Experts of a small language model: 44M parameters, 5876 steps.
Below are experts of layer 3 (counted from 0) of a mixture-of-experts language model. Rows are named router (the router's row for the expert), gate (a neuron's input weights, with its number), up (a neuron's input weights, with its number) and show model dimensions 0-255. Each number is 128 + 32 x the weight over its row's rms, rounded and kept within 0 to 255. Numbers have three digits each.
After each expert's rows: a language model's description of what the expert responds to; "gets" lists some tokens that make up at least twice as much of what it gets as of all text. This comes from a sample of Wikipedia text that the model never trained on. Tokens count by the router's weight.

# expert 36
router:136135221085172101161081137127094102149117153154165137143117078098144121158135132116074066136161149128191125190187114109134121146123134117090125176062192143165084138096135130116157137149111104093142115090198116122132140123146132145123105118141130133134103050096101097150148112132114096109157122115097157165098177075069110126116152169097141124092156126147139102044134160145070129126092116170167098129093136142123176138071149147079108131139134107105207080113163139108135162074142113156153099123131123197160212125123132118077142151096143116154142162194105126165064121156147131095109082151149168148095112085148066067140091120198111117117103086119123180130111104169172175098151141142122087121142164109113134099124103150000115109159134108083149118129130139113113114120142077
gate0:193161135168121185151112140085171084130103141143134137161121140109164147132101141099127163120150157176062163120123026178096083143150132114122187122140084084156093119125165134094074092114119146128151149145132192062162092093100148063153139144173138153085153098161114092119103147131118148102131148119129149136202091155116126147102116120065089098160125135125126174111116084113136096127169139141124206175149045159150084167184105136149167134199058167085096113147121039167140124148109112124170174143094123121137111100140109105165091174166158091120110104109151075138132144163166153089144128064168157119119170129087183133102152071132097125131144118149166158097161151155102162129099088176099219123124157074156172132137164080125156149116146157091099143161130125099134139173116137
up0:124148146126189166149166107076142142129112143176130068114208174035079099109131141124117110134085083136136088132090058122151139096093081161110200163114059122180122172158168170167148126072105131108165130097119113127120142145126149147119099084143120116152189109126125130089079125119084110116142119119167120095134154149127135077104151127125090152176124154072129145191161073075129119111116155044082213165171215128120126124125115126094099193122135095116103172116153151134079077126098122099103080145103145125138128132130067129111190085075184126119132104105173087133119158134232115134095122130138155169115152099076111143120121142135142128142152113050118080162130134197058114129165156116163082088139147131131140119099112145127149106134156162098124124122083153125089118099113119
Description: Apostrophe-s and commas right after a noun like group's, daughter, plus last digits of numbers and proper names like Johnson, Baku.
gets: "'", "4", "9", "8", "6", "3"

# expert 35
router:084160067089068113095163162127090143137137051122113153127100093142179154116121185150147053137169142041121125125102087104172116163127117105083076101117174148156183145071125081170070079123145110146110140183159110167130124104134066080130177147139087107203064111170140139124126108111101088150126178090078142101114149132130136145148124089131182137155092178131175106134123100115076125081163104137144117111091113143099136126142105083123157098142195185138106134072118143186189145126173110150128107107151100100125108204198104123147144157127108147143122158153129125163054123132119143180158162112127107120128129056160145186084111115169084100101103143156157107181125095105154179119099151108167204118114092077163154130139093180128163160120123155097121132122130128163165127080132153
gate0:126138178140048104124126100159081140174115117137132110151130145110161146188104150087116129152081099135141073080115155099119111138182099157096089111135130147089128125092163080113154094140165117105119130088112104084115212124120105128132094210181194199183084154144113126127142125053153110113162123138125134110132176094088084162093137144102068139148120117117163141089134161099116130079107135125094092141119166114110154095138190175180188064147105074125103040116195098126103142084154112159131125058107069158139125069086147174176113133101079109089111129054129115110141159089182127185162177119076140133158126115125125109134112130072140172122149131084124134096103139163120146125106054096162118128143135098091085154123097126099150143083122154122198160122156087108082111157139098
up0:127163101092100117065078164189168082115101139116177199155136083129165124200129208149154109173092092157189185156119127155101151109167088137153098068095103194172148092155141167075185083150131102100109104145109120116152137091154120125137138177139167144154084149120117129100140174093138117142115119152091187094118168094110094170064164102142084128066152100117169171075176141112139144105142177182113126067135129140107162128085134185146152071114107132105081143145075123113157092092113134124175099057139158061127131155052114168170159146102121085118104170095105126155088147131125065176138120064081116120129128147118108113155171144105151141109100134117132131141144163070117147095099121092144110137187103046122125142166136142108103157099086080121122156134097126146130134094138140
Description: Mixed word pieces, numerals, and function words, such as vo-ic-email, hom-ic-ides, 1-st Baron, not, first, COVID-19 hyphen.
gets: " the", "3", " not", " first", "'", " to"

# expert 30
router:152147138071151135070143123116172126185154121107113125110149137123146084189110129153123140188156137098088106146161141138145106184147163115160110117128230106111170101166143137164135122123119139056094168087102119171161120108117087102147127093143076093170122122146146162107099110151166124105123114164125114182137103103103178122105119187120142152080085153027157068095122076132100188137094079130123160107142148173143065084163137102175119148171145112114084133144173128160136117135177064155142118138122134074156082087153126101162081193140153157108146183097137092133099141151100120129202105153175159196099133107141104159109121107129074110083157127092178125065045137080103145156136094122157147160112117121121146164064113199177177110126091123086146161104082141157118118135091131
gate1:112208129177134173135147088087078148123134135092187095139095141144149165174110152153121113065181125178140094124141182137065147125158133132125130146143138124128133129164162130127124099079152214086139128134108125101143117144076102124121163160167094143130112083095126141088156089124108160106171146048157118147085135113145174121140150123129143138075058099146161126130107130152160111125061120135092103111097131154102173193199115151162035104139160150107103166144113088111083114070117136194124089148079154152113124166116101129133036147137121124111144155178126098115113149110108172186105173187123158139112132130089114098145177098098097122109142110125098055149149066061132076160173114082103163145124165118078113099086154152125142134164092084101113088152101176119056173163118087
up1:113091102076144123158128118146124101152118110139086161156191106130162115062103122167140153168144085113156137140165120138189100088152182146112100122077133130114152123139098141107123116130124063199128102117085122156103124102132081152142103141092160162067143188131124141143110160090124078142104142221135087135200124128074116170107159152123122145183100152106107065100096123098063133149156149140164129171159146145180078094068162085111181131133167093130106097061137130128168178151125109090142171110114096142113109093131140126067173093115121129137118190117170221114115109119086126100139095112108097112172140073145126126118076125078168132112112116115137186129133155198135159134060080147141058079112100103171108159154077121133122112071195137113145181082141057133173108131148136
Description: Function words and verbs after he/she in career biographies, such as for, of, to, the, joined, took, worked, born, his.
gets: " the", " of", " to", " was", " for", " a"

# expert 15
router:120108177145167102101128137156156117115169147135132117177092161096144126120069086098143155166131123119130095118106164075120102157132153108138138087108100204165225069160189110196082092134171110103110150073125092082147075131132096130161106132127137167171112150177153112129157129170155102146143094112094122126112209126122048163083097159101108117143118058158147174120081162111150102093120082134123167119150130144137116120077151178113107140125104109101054121075108157146103139106178126169166125123102093204157193123121168097089094113094117164187115129076126136141138158127128095176128153203174163137099152106081099094150165137166199173168120117195154104118119120200121150080115167089141125174143113081111121176176086128098113132136102153127152094098115102102148160107141106
gate0:116112138163131106054093087125133096150125156148089100057111157111081135147123120117143144125152103135109153136156176170083098179174120198148141112118128118070136093123107197118161150066063091144144094118067123124191167091135117123153116134133086153162155129152110113111113039140170184106145108122164169081190085084054117165122110182113171158110066097127125148123121132116133140192180189120127122127141131082163080124074112111134085156138149098147150134149091103093137142229132135107147155134126113127206103190184112125092113192155132098128124072134079158119129119107152132133105120151074058105101127125070123141113134088105087087124105122110103135147166102112121164120124182174085204141091157127114094131153137078117110105070100164105079131096178126115135106101138118
up0:155123080141128118164118175107148133128111124104134188109145107149128110124088116123106066067138159122135150103111114152165152084129139109073097139168128163147143185144150126104087171159128125139112164056145130120152067140085124115175099131057159149128118121126141224128161147139180077174074140181100093106149197103159159098128116053067144143072111137162137084113134167155180109089069119109106126090173103094123111100131144204153123141174063121087102139085138145168141136109112119130108094123162109143136088138083133109166162121099136140122093153114207158126115158101113172118112101130179146162164121128152181130120121146128145107105159189098148079071128173181117064175131121121072169085169113181142145177093165171193080126157131113113114126062110114208092162152108124
Description: Prepositions and articles following a verb or noun in place descriptions of churches, towns and buildings, such as erected on, named for, home to.
gets: " the", " on", " for", " of", "9", " a"

# expert 63
router:097097171121164096174158125100109138098172119100163150112111058067169109163133151137129121136131115163184113190103187196184119125103107161140095111069151113131093195103143186113145140143174148115108091137169149127159153107107109182095132078063124128108170135112140173151101087153115092139157088112120088144108121137163181154095180159089190144101123129174161108122132094139116056152126120089140120142085185102151120051052121165100123120172160092163161104112113172104078148118101072129147112082077151169131211131136110149154076101113115140152132201086131151148131115110074141092109098178190105167124140092156057125181123072128111118127134129156135141145152156153147069106165117122094134150121109158131098123126155166070123075162134133107147127109104118076173094150076082
gate0:150116113140092136085131144120126118125108124156096113116173159160095097142167158064158164152129150159163078132148137162078099116137181189091177128168164122154136085194133116116074155107100155105099142139103139118120116146086128129105134137164101132084150165184096091117136143097161154128046119127230118113110113123178115126166166143131143134128121170089139138203135157139110161093203097153138144094148154062169187110149153148081113141126130114116088138101162117153132154068162148098138132122149180118074068114111120129124159184172072087097093029132111113064196208113167147145154102092122087106109085121117147133102129182092178110167153138093121111086140082084098077182109140188135137112168131091083133121163124096191080108118141093147099112148175108124128159150167152
up0:171028100149143131083206130091142155149096095199124053130112140133135055150162114110066160100137106144186093133146169193086153167207163181112081169133101057104118090130104145171145188089176131153132094090097102124097129107148140118130110109150138189168151122091124102044146086181113090103100228119121086138112140146106151119111181136113195173097136104120145157136093108111141113124156173083172148098112080162151101145174122130203104180124157142109115134107109172133147176116123135164114144119165102076174130107117141121145127145140124133160152102143133109147167138109067068176152160135128083112132137120116196184144124106069108103133144080163082155141138159180109127137140061105116108123150127177146115159111120134137159103107128135144128133096131095138104157148120161
Description: Line breaks ending sports draw lists and section headings, plus table signs like +, −, ±%, country codes such as USA, FRA.
gets: "\n", " —", " −", " USA", " +", "|"

# expert 29
router:090141110099138062113111078105182120152114123121111129126127201117068207174098216123133099067120107166123134131145130121108060153151177174146091077069115136191108149119170119090076167145135100180139108151104125174121131139114132111124177157063114185117104135141152121208109067102102101139142138151115159194115129106125112130124101091110086151138046086113176176137128212160106132123110062112170067074081140104160142105119131174069141096078140085118095131146172148141083114124151158201110124142155072150139127122086106125123122092125079170127119145115108150114107140114096123156143105114071117103112152119114099120076142106109108080160126179161080162115146140161195104114140139149132115129108111158119176127147105130129117122174104123176145085143080204161192147113140107
gate1:173132113139108154089119105141151201130120108161127102064142100126105104141078172116127106088104125146118162093058104173166170120108107137147159108157181125114116163108101133142165106128086156080145110129152087096110129114160206132116164113163139148100140127122083170133090175049140087132147070117081135136155146118136092105146187079145107078158116157136068161126124099127147128172136204070113198146147144128149183144171078159110109195100104048156064108140166125128218172146073120067118181136162181092065125133143112088131130137164093108107118138147096166110176165109122134172105114083100131160144112142139168102170169152166112086144125123116141138177190072189123141164140160130132142109122116147154086106143136159199171117148097154064134148192146132156142150139153144
up1:107121117136136125192142122129091142125089036137184107143142140059127179108103113133149159149087040154160150105115137148167219101122113117071095148152088134132158137165138139090161074052103138129166172074061112115064127057090107140079130121144127117156109133068099139157160116135145111143129116115128156197125151132132140097156097132153123100087112143159088061085148111109102067066169140089135138134175133126144086170119129145196101159174161106136136112133098152119150136093162125135156083130190119131182101088132176155110097119129143110111166099149151131142077087159154218160104147164162095179144123131145125145170145130112141102127208123135070180099154147131088094151093105067104118135049068123160090084097125154160120133133094148108077153107114102104126145138129107
Description: Words and punctuation in census and election passages: "median income for", "Census Bureau,", Native American, percent signs, candidate lists.
gets: " |", ":", " of", "%", "\"", " is"

# expert 37
router:069114137129148147106108122156141113063125172135133131089152162060080106109161152089122191100116117125123138127105144180162111155111125163147155119123101088073150134136090158117122207200181156123143136158182104085161130145124179122139110098107122116124094110141120133193168102104157119165141117127120128116148133150125132114076079091186114107147128204120086168134159133185096128160173154087174151158108143105104121125096080140069114189095084121099153197127120089171179159122074128083051137061132111117124199127132125096142137128129120095137170154110101193154117120097143058065050105114118132164142142128154113109069039137115169079140106151125119101164132140139170105173148149190094110137082134176122176086167119112125105135094113116111150125172202112128124181165095161
gate0:120122091104131102201089191097115146157146135212154133121138082106114145089138175102151136129109113129113154146139092162126162171179073180061133132112153118127000124133117121123077106117100159107072134093164139086128102131158098117121103109086077130148137132159133141083130109086173163157138127145101075111107110209117128130115093137170173139129165200146158135196142154121101112192153128104141124146135131133133147128128120158100140102096146130174195147135089105144163114095117101151070101129153123161113160088216148059135144121108175153149129138061148121170142124103125137181184128116134099114150136115165136142132110142117150141131100132109159148138070105169143102191196088090094120064102177192105094124119171134141053066172178149175123123079151082130115108101091133
up0:107141126117140141100149099196172048111133180091109148121127100094158145080136126128146098115157137149113112137099109064133041125116185047179112071106162134106124112122123141136185142124150132134135102182161157136142123141185164085142096087127062124145135179139140161161111148099046100161146156098100110133154160106157104119100114155127112119213149080105144138126163108124110193102063069116157132080097095115077126158122140106141158125066150112106169132108104124104133098147140147089128192135129180111106162102088134170133141178124119103118115113110100118105098164189069105083128130141143095154163149139167099064158117102115112120173122133187102097137178113156169188093064076106102114156117014152094124118095085139132151145116111104090189110184168132117118114105138190
Description: Sentence starters and separators in reviews, chart and award text, like According, indicating, Nominated, Billboard, Metacritic table bars.
gets: " |", "/", ":", "|", " The", " In"

# expert 7
router:111112116088156107114174114144068102095118146129166144107100139101206167077113145061157155196117150183134153099091156125146172086146151111159124126128137137203181202176123106107132139129138136171132143040112123101119105122058077127146138089080142134132120155123131148138155131157130104148142119196075117107107163152159100149067169135114139108091124136169169109102131091164068066137136138137176104136157102106158108145102098170117113145092184159152128151128070172125173168099142134249124094162141098177195144144208141099093127117128154119146100129119108150120111102131177172121120101098145124122116151138139129137106149204113156139135132131133113123076154099102110128131138165113120170161090105154208193179158126140126088087086136135118093033098102067140109158127153105
gate0:145138129134126115157118091159186147151111067165197089164152126189103178167141116148122117121136131164143102101157135084129083186142133136089149104152148102140141102130139112169114159113117147130074175129094086164144154118151152094140111141140081032114094150147092152103130151081160141134134135113162163098214128050057174119128074114144141141134103062096154159122092131150160107127092126086098155136135114098153044099109140106117139128133168104151081104165134124140109181133084174115146127146204158099110177134086019121145090123150145085099129164081166128069132132157114117116187086125106209136176127145121138145099083122098146110099126099155121073172154170209086136098151152141087120076149190126131167104194149090137145149108184152113132113150110157131102093161159128
up0:146177103096117146157141139124131171089119092149158110146127116130155084171061112133127101127124100169140087167152098120125084179178183163134142127104172101129143164070133093133091163049106164166132110091136097100120164101100146171148123109122091148119075126139106184100113140155145125123202067138164103145170141085079152121129134157170063142101043200109129132123156099148130097134132107096123093093114134099094052130147124155160053122077177115157090092158121148172120139139089166152095104086160167111122177146120119198120176086151068121109114152119130155097117135142122134123143154133145142151130095101105097223093089128173052128083124082156118142152186088153114167112123154104114145074097180105089143105142148176135111167107121067180127082202137164188096108128142152
Description: Hemisphere letters, degree and minute signs and digits in geographic coordinates like 34°1′S, plus numbers and blanks in sports tables.
gets: " ", "N", "–", ",", "9", "S"

# expert 42
router:131117123128140152101143159139130104097161089104142126092099130111159144129166127154103090129164105061103131097147119065135152120137150085103118131126133132133191115124125071095150127156087095149112136136142178155141134078145115089091153114158132187097081122155137161106160146143144099125151148118078141159159211145099102057184046097107130137108145062168175123104122145097132188151083189074156132115066075145118115094142148139104209105165112131152089094125054166133182174111169134154141170126114080153071151215122154121111147150046125109094109158169124198117107130101122111146118148109116179091141156081177162146140144051084138105173122123168135143163176154112122165131073110112129151087071107122138146092080103123151164194157169097135118093116136187086143124065123153
gate0:169141090120165082183125116114161180152134108138122141107139121136092097188092146156057109168091112138132121134126103173141136156092132106112156141116128155107120127122099121169170109089132123117044137115056107167149091136064132160140136128050161120087189151109132150089123135120130147115142152159150134095130129129153163114104155151146211151123141193103111121171137216131138144115085083094096181176137165062158126163099141079058146194067106090066149148224127153163051109126134166098133099158173149130113116136143158115193141072110123137106115098087161136064149146125106160091167146123140080209192115158099177177124152145106193156106126149144133122076148147060091112181102145134123126183157102135120121181126131136156120113140143140162102117108131084156137133115111128
up0:113111116141122144201160088144113170141140102130172095117127096153108140089068178137095128116085115112089129148135145135101111109080099102128183198100073089076110125090133100152179168135120171136105091164108110149158079124136202164090093111118122072121140145097148110168104155125091135114121132092143170111092165140129094140165095186140145094131161101094120046158167165153164137151090104120131151151120170074122138109090171023153086104119194106140111080100163121142098217100139149087141117140125094182111124100140109133151070139078172152132118107091199136131194099104124123081138196183146109163161131179128133073114122118065126114142059096125151153145110160176146106149140098139214111134131103165111103124104174130104157135157146149138154178198167083097134124128159121
Description: Party and ideology words before Party or Congress, such as Democratic, Conservative, Liberal, Communist, and mid-word fragments like re, gu, ophys.
gets: " the", " of", "re", "u", " National", "e"

# expert 17
router:101123123153136103221104135193084150128147169125139098112104136110141148162104140189142113049086119109143110160110146119158178152143135110163113091055114098149208140087136144148181168188093088174090099113105159153189056089091150114118143129109118084107168141093137183084150066139128098136134152158216146158129110152098173125099133146135191166192098158174150092126160117120093128115106140146100104152129122114105136087066160122167126054111113098111199088158059164131085177114148085118125117145138091156086143134127137156084118138053121137140104125128135101132096113120127146129145112113154064162121128179131179143144152130182072112134151172137146168092118166179104074108105152159121127150162097122108080161098132147114097125148162151184180125054163139089156118112088124
gate1:099089175135183093126144087155142130118123097177157150146148087056073128128160124141098102148081110124151141134120131094125200126103130107092160102125127116108112143136140116095157106142128058103131203130154169199105131083120134166127072127156143122110202041116116070100098155179145172079153101132113122106137191175108113141083167115126123088117149080211098164112079145067117114128125129100085167076099131133125081140114115084089119110176100107140103161121126135084085116131085163146119111125153123134088151158174109102114104096167117126113151132117086112156119151134139103051109139178148155089130180139125178158110080151156167123157153093092095128189145081134177104188154069113093077102097168102081176072148125133139125127137143097153144121129061158167166045072099099
up1:148096096171092136114139170114146080075115105136099074108123130190185144133117183117130127124161138106145155110024101101084111120171068090119118178148047078096134156111111149136161183099069193180147138154102124109168139138140120121173141106081178142145101126204113126154180106097115109176077190136112168142151147156154154164194130105136140129094186125113129127092186089142109168134092099136145172128084071068137139109106145162104094090096118160158174084084110162120113116130142112095122129124111106112150085135169103179151191103069154115111090099141118108199059115082114150157118113077140116157152136136170108115112105138125105112110101123122161090137107094132112110100113144149123149195175139164165093088133118079128094101085175106126064095099111160062142108125186160
Description: Pipes and words in football career tables and club season text, such as League, Cup, FC, season, and the pipe after a league name.
gets: " |", "|", " was", ":", " in", " at"

# expert 39
router:125120167092155076121149146096124162137136131148134115159119178144133117076141118092078140121092195203145107109098143114112133108123171083143138167148145152175121165111121160150141117154147171101115150057098147062107098166106079124100092077089124113130099164124145124124149150146115093167122110138056130114072083142188131173106139130139138094123143106125111087123135143150141085150033146124178152160088109097081105164088124130117144191087080141084146102135047190228124109091160077142108123124134090195158141160161151062140135158171169159173120141072087138117162147165172126121094137116155134207108124078172129094160120236125160134159136181096137148116094140141122128110129138149095141113147118149154142164179132142138085148088136170075147105082115090106093201124112126
gate0:098140155178117173103064124109116098132118089164121094149120095113168087076191188083158173182126108127148106120170167174135107143146090148126151150193107119128126094124092143100114056155164093092146173095094152181157131094146156143167163111147153124136176119194119077114124129082154114123148169147165170152153116145158074111110112150152091116053177084126193141087115058101170120076163099138118115151108157156179129106107136097132154126244165096148118161108137086096181166118086088092155152090140134098136140129158125137079178108098124124159152072103090128119116113083139135103115140060087110117131118138107104105120109132138120193126106048095142128111208077130123153166114085109067083124085163152103114154087161094089139099130131067147124138121104080098143122126165114
up0:142110076117149101123136090150158126153125127105139127074151109106112151207061125147123134128200104131087189088154108123151171136110119106114067073108068113175145156187141082108105153090122095157124119181129138121121116107134095070106130193130139110171130064182107150162137112141108183074100072156106110111109187092113160158128153076081104169150092121215140084156145125126095078169159191120088172079156100139146090115103118224143119104069145113139115125119163095115132171184171189157065135139163145118175085081165091148129097110116128106149140109123162123165106136138166119132122155144126133132175152154097133123101122132114170038139133155176082081141120169166110106104166082154131154139117128133195156088133101108106149138132142172126146146166103146186143105077077158
Description: Space or comma after a day-month before the year, like 12 March 1763, plus units such as kg, cm, minutes, degrees.
gets: " ", ",", "9", "0", "th", "8"

# expert 2
router:092131189112161152141119153134112116169128120167153142157121101117122121146166145097103133126119132136127104186172157108120125172133067153094082137097154159155147102104098124179132093130150104113151124143187114171108125128097076135123164068112134108165091095095136080123124118176141113097183133089104141107088131148123109080162134208073095145117145190110132131118130094142105182144140106176114141154136130208126121128138110140070098204146161134099142108132134135100108160090140100128127137132126120141135220171093170116106139150137162153144186163170094080177083106148175158098111145200186158180089130155114113088149070091161085176146215104200107166111103105072160134055155171111079130075076141062095103109098082148085129085147113165071176125106162170108095097140137139
gate0:146159121194153177133106101134150119053104092144157071173093171155123072081126138106138117166092122149148074082130084100116105093143188169149164152118115151145116088133117113098131085113094176167099122128089167127136112199124185197126052153193150170090134153136095171105149156088101147150083120124201141088137094125134119130158066115134158096115155093126113179133085194138186169123099149170148114161102102110168141168122143054187185114116119115100073160160136164164070108150160197108198161166132102123084152113105125156142124135190105088088093111140121131105148142093113124149126128135083099054098123121173141103148187186129137131125124107089138095131179143138091131120075169136140095171157114107111091136133157112149132156122177086172104107141075115093155091161134132
up0:094151122127122103179107082128084128090127175119150096088134061076128151128056134079133131129163084077106130143141138092024173166191145144110100138078135099113132149081173177105111141136111144141153138029132154106127123121102184133097128110065085110112140080154144136135175079116145119126137110110113053124120116124126143151090108154124125114129095112097157126134211119152091120134107108071164115099109154076163115166112167121121215114150164088212160069143111155084090107167118095133129115144134180114152146134165172086135075057125133109087093103163179134145181106113156132108141164088179086178161089117082126172117116134104125132164108137172068140170121159118130117104126065159115149121156165138130124143142143133078098086140168199130124139136155139161118141172080192
Description: Words after linking verbs like was, is, were, such as been, also, not, published, usually, and subject nouns like employers, children.
gets: " a", " the", " been", " also", " an", " not"

# expert 19
router:094111130088172092144108147114129140147147138112168122118156117172084127117072120087100124073112081124146148209129165122134156157133148116103152149111150140049105074108115191153135158111117159171113108100087181148107126183193147159137118141109125163157209213141158133104134144138115116099121172161115163121117153140090019186155096210134114095120149107096197119188116177132112119137084090133110188145097211126081148101186213159103164126121140103150144111158123123132099104104150174090112102116149116126158188140118136132107157125094098147113097144139120132101165113132099088049189173132117164077099131111103129104135127085110143136113124081213128126148048159142158193137112120117165076107168151142082142108101099162109104094132126118079121159141145151146114110118096121
gate1:116130088105164161108112126160137116147094102080087180150117108120103114154123162139098155139166147177088121083148176164135152121173071156112103082098083064111137138121019119144147088102040109176136107120090128183114090140152156126095135125110111135173102119166105110064184128093104201145153121169122164119181145127133159105131144099110065148088061106117166158132084174081171111114168131166116107136173070112205113179117113083165117102136171105146083127116157089075137113087131147145113116168170166107109130162203122069106160126136173092130149082184110144165112149120183136152125192127121115117154107124148155118121075138118144123166163170152157118123166127151137117093126102107178097110080163146112119201109125117171092086193173125128143114151132175165133074085139098
up1:157168125062124172081079166086087135173138084118136137154108102080123183118166155128110111150210152121120152137142123144087144171094174090134181148108094136137090086084106093083140072067173177102129072143146100102131136120162124124144150105153165124139126196116135115122122175098187127145063132051100113161147093146117092174113115169116176093169123152173109145170121153160143085156073112183071145161105139137148119130161103096141156142124129149125108158149167104127144191138100197145137109109181124102139136112123113082198132188115108121193083109156118086153108098093147141121087162136113118156153120150121132081126119062209181095105117072118094132128168134079090157164139057170194133157148151076116141150117072119138153163093124131121121197128112127106156064141122160
Description: Articles, prepositions and relative pronouns in running prose, such as the, of, that, who, which, plus == section-heading markers.
gets: " the", " of", " The", " which", "==", " that"

# expert 43
router:088087128084108088159129156114124172185121104120115118085169128128123150163117178104087140102116156121109147148143171131138172137171118136131112119117077100111141170129107170143152152127138121193120067139105143150098134145148137121124165139072148150137136142126141114157107108074137122152136182147108077086166173168094139134096105121202181097147079175102155116176112171106120098146142125106144134118132203108181114107126096121072166102138125095120160168153158087140147155079099144146117121104170099133066104161243132069148144101061143164104083134117099137162107102136146121147141109135065143116166163147125189120065126131150147137163111221125118119157105167071176084183122093080112123190144044179132112142153073165078112123103105207091129123051170091124141156094100096
gate1:124115130104128151136091124161094174090098104012071190123164137176130148135077135140097164131145096141177160117170163177177070095140110117204128159113135137089150115162170171101146138127177171159114177087025108200085160098146108153133143147110125152157116153084114182157182133122085105103129129091083171153189195122116148094123081098158119102163092106135149114080100134080089147103107095089112143193129086163100157128187099141146155136199108089164098129094183096091155117099120098114114126097115104157133087117112145145142111061141161107123143097109108203156092102118091065129133198117107153142137082120120110125104114081139170098124104106159131148157152132122093142124100101118136117169129085162116106106099115191094087139146137084110145125108054113124160131125135097
up1:119132177116149171145124130125104166083134130016080133164118199182086136124092162139127065103154082172115086121151115111099066104143126147185129166127112115093112096128111136099127186090190165111111158159103143142090177153120130118119119124137129081220118138114112172113141126142105124130134173096139152106151105165113129071135099095141150102100101119152114183106077132129143151141174124126118120205152092175177132152161104104185160128150153104157118103082163080065105132146096151131123089170146104127098107182087115155127098092164176121152105075109129141188128147093086082159173147158157158109124060078159171110136114095186192138111106152173185115136162119125107136092060150110184102176111104143065143147084089175122103169121141053110149093096105128102135112145120077
Description: Words and digits in census statistics and results, like "females age 18", "age 65 or over", percent signs, medal counts.
gets: "0", "%", "6", " age", "s", " were"

# expert 10
router:122062130162166105066115146124098106134167115147145128155097121082138143150187121133166097145163194093111171066139099127073092158136173107148173107186149106101121134075096172099101119159139156125145108187214115133092126122177116094124164107164176115108093057174165102082098173152150141133128161120076188155099127084166073058171097113093128149123210106143144139126133133147136128163120125078124111129124142177105102096127112111167148107131080187101119108133122169120091083170098087145146167116167137144127128109074127085109067137091145155149135063131161126136103168159133159143126111108078103161096108136094162083155144119104102169116149148117114081157110100162161219075108067107122169089114126094098120075169116099118215179134131091147162096107196131124118114158112125
gate0:113089065136108097154210112151169161073091090138130133121112134133103169120177099123135145129098141150153158089094098116154177094138081181191133140097090129129112112120122108134139142168128130151131149236106109141099157077136120123067107116162159134118173102161108142127148108116087151133172131090093094093152081189163140117196105092127103121126136144134137163160106119151167165147068165101134078153106152099113121150136097127104148124149162115168155173103179079147172161141138152186170091098090109132127161108127097080132210240129150099150166101069094158115119124145092169141121110172082132102132173179142110095173089110100113133208118107123121145127176082120161121111159106130161077135118113143170178140156167100073192213137126100139083118136119146153150135083162191
up0:147125071089137048114097139157158160115134032157057168137174118106077116129171133100136167140113192151110152110105137123172164128119131127164174119065114120140154076100160149125182172125111134141143110136152123120130109116109107143086063152113098191110161122148144108102134102166137151136184158097125116103160081131145092151101110132057087151119126072129156133134109094129170193187051156137141111106192174112134136088178149116085085159099126144156137142121160128105122113138126128116155120124124165126119192116086110036137149181134097140142124107136094144133105189162123163134178146130112157113130111182066109151133168132155168108193169150169122159124130077138154102094175074156131064096101134134113191110068206080140178183105111082108135074124124156135159141093184141
Description: Commas between stacked adjectives and the words and, or, the, of in running prose and quotations, as in free, independent, rational.
gets: ",", " and", " the", " of", " or", " in"

# expert 16
router:126109116097108125075073106170135093146155170170133114126106128088192046091100131058123136110143129123145132170098137147098064179152118098163153126109181122089183112082129147199104135153129103113123096165139078107186127129174155127184120078160070103149155142142137142169114194150125090093096149097085124115139085117134113133100185083114130124144132114092142153159100100156065137128155078104114153108161162129112127097155161135089177177079073080104137126126154137165103130123165161132100170080114108147125153185085121091122162078113165139132101136146159171105112170144092102090119114103112092185059170153099116093146165142077103134127128108165161090192179160177166138092076100156127157091136173094061168122113108121169153175115098174154173077098095176193151116140128159
gate1:097135144134121073152094161115088121107115161073139106128128169129073115148083186137072054110075144162156125110095142113152131127089050112107040148155051135138101130137106118096090101145135166148142145138172094128147110147154210132147151102162104041142094162198117116140167144080096139134129196109090075135095101191158110066132078096090144108176207080102137136116139148087150127101150142168108134133069144113136169164158060114145167129147178160154160185171152104131181124144128138116098089126158154099074098129115141146149155189141108102092181087122150131116175132167137108120104154122146119080150128164199115085132069146129119105139096167151128102162113165071138082172113175134138135175127104108196123078121138143151103167122158104109165146153114126141150096129102164
up1:118120179175150167126175116145123157182142061115125156189098126136114159162141118143153199124163111117140114116134162108117148144100165142123163131098135116100075148101134130189148183112154099196146132072116076074088151098096062133127085135142109157095142075140105111146133108164074089056164096141151099153151193111082084162184154178123159127070101135088092114113098137162125107168145143159152089105180158141130132120089141124099140058114122105122150093110118103078091092077099128187162109145143066195155128132118096171167068047117081133116135123069128136129114126147116133155123158080088163148152117050098152133162111138166148135113100064107151200142084130084112177079131098110158097167130151156105097135151165117085129108145074136165073155111123091101129104186158109
Description: Prepositions opening a phrase after a verb or noun (for, in, to, after, during, upon), opening quote marks, line breaks before quotes, and table rule rows.
gets: "\n", " for", " in", " \"", " to", " by"